From a checkpoint of a small mixture-of-experts model trained on Wikipedia.
Experts: 128 experts in each of 9 layers, 4 picks a token, a softmax router, 16 empty slots to pick.
Below are experts of layer 4 (counted from 0) of a mixture-of-experts language model. Rows are named router (the router's row for the expert), gate (a neuron's input weights, with its number), up (a neuron's input weights, with its number) and show model dimensions 0-191. Each number is 500 + 40 x the weight over its row's rms, rounded and kept within 0 to 999. Numbers have three digits each.
Before each expert's rows: "gets" lists some tokens that make up at least twice as much of what it gets as of all text; "comes after" lists some tokens at least twice as common just before its tokens as in all text. This comes from a sample of Wikipedia text that the model never trained on. Tokens count by the router's weight.

# expert 33
gets: " September", " October", " May", " March", " June", " April"
comes after: " on", " in", " |", "7", "On", "5"
router:538537442533505511558572461524567475497497555484515499448472477491526498537559467552454535492579555513467471521528560585512525486494458508432499495511513505499466478481541479532481523490496458538497493477538457583471523525410556551568510508507548452434504549464506445464451496456620474452463432536555528467464585473490516453474515563443454493485533505481486536542466505493511516490434564471416536417456534526511495502532515551447533532488552496538436460477532527509536509415491541473508525472514534545472508545516481467532459419462532522446549460481488464482497524475404475598
gate1:520475533474531525527578499494454475534447517447494477479609541607543451499491532559534516449544480534480498546609512450509503431478530535491505418559479520483518596482413477520549520490608574477495562544460497442508526456539505449502485467501480491513455488503507543507584466519481514469535437431510469499519430582505446481469547579512498552532509515572508485458473497491488472519464431526462501567522516513479549524513549456485451501511495464486506515526540557538470481501469508516560537540609489453482425560503498505448479495488533528518501463524483517570525518544450501455
up1:511483518524525565556531536505442475519464518536494496520489528507528485509540498449593487449539439486528505517529475483495536531511527546437499450476462480412457561516514533464518515555495519525471441501550494514507559429562506544487471445461497480580525469429572508468592510464505506480479496511429429562493425549492447462543462478506527505451523486455467463436457470473426462463476457462494570564550529469435481541501593478528530532441434517465477466501429569584544470498480478465539523516528494485485532504500509535486530450511604550449482390500491476461443467522514471534
gate2:479470542455475447546460464491504516461544487520462442468547519526558577549532498488543484531498448466440473435557514512472499553525462502541440505550506471473480484468488495536549532498396462519390437462478541557444520486531539495552545435483450527482439564504451503495496452534578492515560472537502531565509458494517524441515540479529526447438504536520467487577517491490537527582511533525533486519445526479495556456493470457560582516487498542486436437522469507461442464439597558443505562528466487456512462468446510469547461454549450464555556502484464475437522533474511503519
up2:551443529523570527451532464467520540493456464502411482488493530391542477532596470461447496518465504461562549460516497500439516511528524455595510508569488521476440423548478458491539513511483490528582557463478466470546471588464593471461484516452573528445470519499480551515470458513472493511481518483498459472468565519479458477482530533476487507499461521526531428584515560430469551498484509495497445517480554544503419525491486484456475516488517508486497451517494554581496539513596551557520453507531474495566510453481507490428486487497445484596520508453433469524479550519483517548
gate3:527467519510520525558538566463536515520470516455460484507478517453480437509520490528544513493462445465482440461497397584409481446534497537535480548482529537508531494477502522565437546459544514492504590516482462462448439555493567584494501528470518548499515487507514533513441538492477480519529504553520459474475479388453454479515502515516541454495466535544568514529523549509400450523437480462432490506498555435514467476468471460507566490503560527462481500539574456484530410484445496504532508401518479557490472438533538533463478535509505542496593515499415509541547490499560501458
up3:504466447515535494536499496550531446516439481548497528461457550445434501431513494515551496570493444493521468527493474492612563432467428512543550449457574445479559541543475507470478517500564513577521537568564483392464526491490544412502615460558502523547491499522454539498469481483497569493524480483505515477461459469549515506538451468544521496490484492552471503533493482546509572491524506475521467442464585471518501529558507589492490436464497495446502513460517429527523490516524457517470480546494552502485470551514475511492461410604504495528510481414489464475469465502477473534
gate4:532477454508500505605483526441600545508556502526477544518509451536544505501436483554466497542493492508498464462491431508463482488493507467535464497467489483521489516491583470469439532391562540567490491507514541503546479487473451437527566565555524537561447499459541498433553590462436507514499481515499525520502420491484559489480448464514520481485509478624430469546456517436458479554484555512513521549541453471438470517500443505509438514545485383441523524453509530472548554474503515555523523457497504519468482553536562507436504480499512538513495437434504547451520488516467523520
up4:507489526515493477469463464528489509445506511510534473510495485416510487449442525492558495513450475493539453475474525447474557528468492436510537501444514471491495453488536436492440477490464524509464550513557522564479453403536546464552578520531494440532548506566465527449547478446424459535553553510510471406563488515483532520416493498524423510400506512464524491469506523554538459521506491439505508495489493455465457567483488447531450491513482488441489542506408448469489504436544486581517529505500513496511466493559560501544481539515543401541439556524525391504490517397491470462
gate5:517494517552518537379492415532504500436554482459487500534473495504498548533480530562488517481534499478582501574425466571504513525537470462443465458477484540513555503520447475464474485475530493485509446484473490511551482530472535537471538505547573515443449461509482446446539499512520466491513521461545530479421503504547537528515456570446448495516446531473543511493531469597479505461449517594507487403544468541513466518509474489430490524595481437477529450481555497509584459440504524543526395458526488563538479462506521540460491431505481533517485478540489492396483511449520475452
up5:539444467516497323629600569447448507520508481467490558542459524523505519482516488598580508466421502477547480483552481470489481498477524486474510434524520494502471440534489467500481486567527574532488479494496518523439476531508491455508537468476443505504523446507495518474499534427443494480523512463504485542500510540531524509532465560436477550518571545460521514577476458490468491482501437463538474512517503564475555509494547486549481472476485469474502457514510439565478526501522506582504512515430484498462488490481481554454528569493547536472474505459489432514593593499477477449

# expert 86
gets: " that", " which", " who", " when", " but", " and"
comes after: ",", ".", " announced", " said", " stated", "),"
router:541555465519484534505584463459533471548471496457542459454455424466476514527507499555435527436513544550538521537517546538505566520485462543497514554569525444486486493462525461535467553492417481529555482497542478507461559486441516502541596570521532440409499572493549476492443519491511487489489450503532557479504496519483551473446565551489418516483495471460465508593475571497499513510481542444458523493486494531522517498450507564459483587512535515523445466489548437520531516489465518460483532394604482495514506577497491435561462475524510552433509477467471423497502496475465482516
gate0:624581539437458521534489472510511540527528550478562491479458481437465484502567469577494496491496523483498421503486523494435506490522496453549477526479501499501544512522402492563490570516397481519441526495486441487542547473473512509424517520539509457489525491506481522553502465493489459548530445515536497476479438472489538467469541418513458576512431526409531486517477505499504532501462500546529516495458522533475509566489492543485512457425477524513591478519545554448507426558484513474518531499543447607517452522451460468525403528536479591501489490540498404508534530503470470475
up0:504476551486546447483460487448520488524557557485530508573502476480519410523547543439477526451564517479574512470550435507552539470508452515511541535544521462434435515560447516500540473477566568513520556527497524551540517495507488478534507440532421557463463410536513458484476479472536502555501473496570522488512425514454513513512466540515451502441491476551473425478445504574512592447482441539525505524498471499515523552482452526471503519488539529497535593522469444482427502501483549595495531490517492474500468464465549566491520521376494433513487556468478546544514540466445515497
gate1:433499508472458471484492514502576461495481495406452470434505490524476468473546451463511427459441500422490540430477485540504459489514490557451527578520479528550424470426460430496601577450562484466487525473504555436522516547526526454512482494536495506508488519481516534541459484503535429555507542474429472485496538498420532501576573475536512462488464537497489502541480502485589521466487432583521467536447551479480521474434433539498497517502530515507499448487527425556505487480549472496494472531519486456475536505549567498503431494467583454442442448475577530490471461543481514510
up1:475531553530475468484486506553559459498455492474500546476462531561443463525512448473537417513428436507525473498475522498495513504523475450500489545536461516528543457517554545494451519465455547481433513514499495508453451509543494491468546483547469528521504521413476470504452516539517537571545514501510463519520542528463461468462459496487598421453444482518455468490514523460542490526526492498482460458436523447503513525500481525485455448445536560463413495502530515475449443536445511546623480492514485592471430499479562486449513485540502512494506530517615467417583507409546464403
gate2:522494483501487547507476534479542465389458484508445561473502527545530551496523560455451488451469507463486461475520523479499530568493555518545471436519509424509430462488508468468481585512525509479571463469473465506552518527458466531525568478544501579536449571504472532566526464557455531559480515421471521524527450459480523572502540555529536429551486523550518497502510455474527479514487503447501514426544443532427510493527615516507437477479494509487568454494497482487527526526506444534528569491515433453559527507574568570524535507501463478493548479440433427487495515547484559550
up2:493553434532523460504532449499500570493459557571507471466472530552522510413387515564470513535557584523536507375498537522508464476573457454504497463508524500513468472478459533542478517483484466542440515535482516490567496477531520502447522463468465433435527479506537448539559428482548508522478469574474521519468451448548461500451546524421465502462473534419545474506575489481515579480550527560535488520510564560502558496478516535506552486491559495517532511553499491518519549477507536452488479532486527500443443553481498558453437566479548553574450480479511482553513477484535546497
gate3:511489545505488552435546460434490517529571473484421497492468507509518614453488514416528482497483428419486488535500544542538594498497500482474498466469507419502513475547487499469551527551457493483429524471502473506432486566524545523574431430485587468493526464504488525479523563530502539516448521502559484476487461484519559555514487518446470510444419535562553527530467546462504489490545505489592527505494487460435497518482498480473482500486512576467469549429464487517543455481519547410426475475490418471439459475553525467520566438483457478469530482544480516538515475551566510487
up3:513487473576496499508456550559454568486572526532475542562525479522539508487489540546532566450528489466498452440480466506523483418416432468577454547492531500509468506498454513505440469489483513504427553485445528572547506500556611559511448539458438471535506488476527553473487473488523456497524475486478515502480591474462480501526514544457528470414571503558492471471505481531412508482508434538522544487523525545484566517527511489509575490585544546502562494501499429470521497497540471488503502595454533491479568538520453537504456560533528474551563503546472499503551522451459579498
gate4:507478428519592580454472504472506486551484430421618426549503553472558541488537528518543419588526536448537452531509510474484554501476482441472503533479510416528479453534446514504539481516497481518502450512503495500450492518475519445517524546543464458463474565508450467509508517492475493466491565554496480513443538521522574526518545456419482432535530490521473546489536580511472507456504523516525427439518485508507543522549557454518528546406504536527461547498555489484514435543465464486545528481454510552539487525503496433542497445515534507524529517489509377470460534559554486479
up4:483471521464488574577497552490484552420531441482504528447525469487530470515494527418486531411517467507546518510486490579447541513506560571510556558456518428501544456475453542468469467497546493494566526491427502546488527488470491519564447488485563555515488506495535531561563461497463550479537534450501464563544406546500460547472538499502448468499521555528526487469538493500529508490466521471563576537434566480502528435436444447450488583512487482520555475485470461556519524480568589525476508473463495411524505465483547545500525467520517469541534579490500502526505559445466546532

# expert 79
gets: " and", " or", " &", " than", " but", ";"
comes after: ",", " and", " well", ")", " more", "\""
router:505560486505527502507562502464503501464439594481560485491480444452543493503517517542478521452496481551477477532557535547493496470462485523483532518526548459471452495490485500526420505500436479545496456508531455564406519531474496528518583553475551472452443521422549497461484511473548461490435486527552528482442493499475497486456567521501460525437536457529448498549450546497517550496398496470440524431488478490515534460514520512485515561494598533517459447453498469519572541495484539448550508462523477496488563604561521368546508466524540549432523508478478414548484538463499461500
gate0:525566503421548510487461558486486438496483512486438473440499561513519481471508459501488443437490439479510454518495534460537544513621546493479504473549528415493503507482582484524508490522485427530468490489526403484489485506519465546512393549503493516508453492472527483481538490506548483543540454430481473529478506552484521464557493464430437465547449498588537509525553465436525494473549556404472447528543507479484448473495459563567491410486550563499525496556453576506571557517527522458515513495428554506470554478496476469444473523519484516538491512457528535542507524446539466445
up0:451470546543574503513530594470527557534480510526486442452504490509506542505459550541510443510475438523533554485549488576540525574552559533431551501489456470499488477551545473504569483479514514501484498490548544445474482558533486474466484486468557470485446504523529503431528544489530570509453464450558524531392488500470502508505415531512511575492516505507475519511440448507483479464459547503576456581561441613496399506575460487453469478548581538514514525547450475511505566458485504445467509539438486528490529477486489509468532488523486418513542494445469516517486484546452554500
gate1:477442460477465494521534431501507544470554533490498540500453533563479546537507496502518516435501460464425394518455527475528570455510544568526523498504521575520481491530463456497514506520499531422483512474514527549523493499449454464516536492522462525493496466420483603452522483471421537540482514449508454479513536443417428503521504469515488433502524549553464532479509470497536498496490454467511537499536519541448477510449555471450534485425506481480442494455552529436583433472523448571505592463553513572473545505546492393482436542532478448528506461565434452511504551508536524509
up1:543546520549520498444492509487544424508479505547533468532487497471526539413504423504502498567536435424549468571513501494513506447538509537623565503540469503444508545494487419456500479579486513505517477533473428572528554556501492509454508464585511473455561467483548475501559545489525508564487467477515501486564551527497571489502475551499511525498507520541500422572470553417463563509490479521511446498489468479471450472458472433554485466554517433419538506545439458499515552531474503495524429521525463543477475456526458381517464455512505511520488458489497497517470548510492448461
gate2:489505502484515572503590531464503549504505433405412526550471435489513535419509581477514426493438529474465513500532424558544433483461463511481528554478514454447485496519468533471528528457465520511502542484542489447567462447522547435570468522489515523487491517499533539442564485528515480541483486543496485484478482491564451583540467537538519499447497521505555461436571577559538437411473460502477425487476499553533482506446451489570547549500495496437521481489525479593434467445577486496498476482448433507479500525521529528485560534515474466498474539513520534526502556508545476512
up2:531529520492470483420538400518485492589519495580459477480476464469509586464490523488473479531521536493498512540493555452504467547500543561469449459497507536517456537516530450512450501487496471466549509477477512489447470538535511470527514505494371567541578494481542473460448563526499404426455534438538483522539557477483509462483477521489489560475559516517530465484422573445490455492524486507465487525428544438455565486495475523506493477426453545538516461540470499513501518515438423511504478456475575466487535534458454477494513538502449539514468487516410442444531525567465428430
gate3:504552501534473549605542432469460510560497537433534579594476484496578490543493523418449490472445513397479533556517474577470482546562498526457550512471590458498511550607470506421479476477469544477484507513461517481561507548460514463480490470541470429511474482478455462467535498507443502453530518472542455491489444447471494548501474492498499493467540503488453504495424499481452512493430483531515488518506498564498451531491492497520514512439498489458473507497484557512553478545497526439554500531470530526440473539551636522563560507480542500554537499523494500495585504478533457449
up3:422418505479509465500476532505508439491486513409470548438474565518488503452587553473506524484471526467549497523449516411500455475556487561514522442438502524535583460519494441519528476485474457497542478518491526611470481486506470605511510452491493498532515446530549447470503500517435519478448545483489488558505439432446543441524543449493457532475490532597512566490469502463459479456462497508489522540567450536537467572489502537563502439573466503501537476565489535516501506524468504609521449518545460470508496457475545476487536449520494445511518497501428503522460536557511566458
gate4:511518505532479524478521501537477524474521510473484585535534536458486493496485488534497584455526429467485491525526487458548494469532536468456548457505469514480498500473541541482505443528514503530503411553536452444444513473510488475505481495456515636535538512533402415509491486587454563575570574433441431508445429521547499460515543504541490531491467446476519481454507511511543503546415503502454507491496507483495466537477482540386481526486526520487492449490504519548470503508510541507489540430449368500553555440440425514513511516515502476466550443443526475464505518512566460468
up4:543504490456457456551568501452473486544571490522533512558496448495507455447509421498567549507528481564524524478513528434481490471491533570456545488509569451523417573499479473549428474490458430536584462581480468440489495471504484505520508470507442523488495502538512502501468484548487451539462508482473451534562419585478510493487528431619472533530592433486499482532494503470542517521517507541468547424525519434535547507442482524504539506454502486519546483556476565485458543578482509496505506443440436520514462541543451501548506531499520502500594463491504456526495492562464481556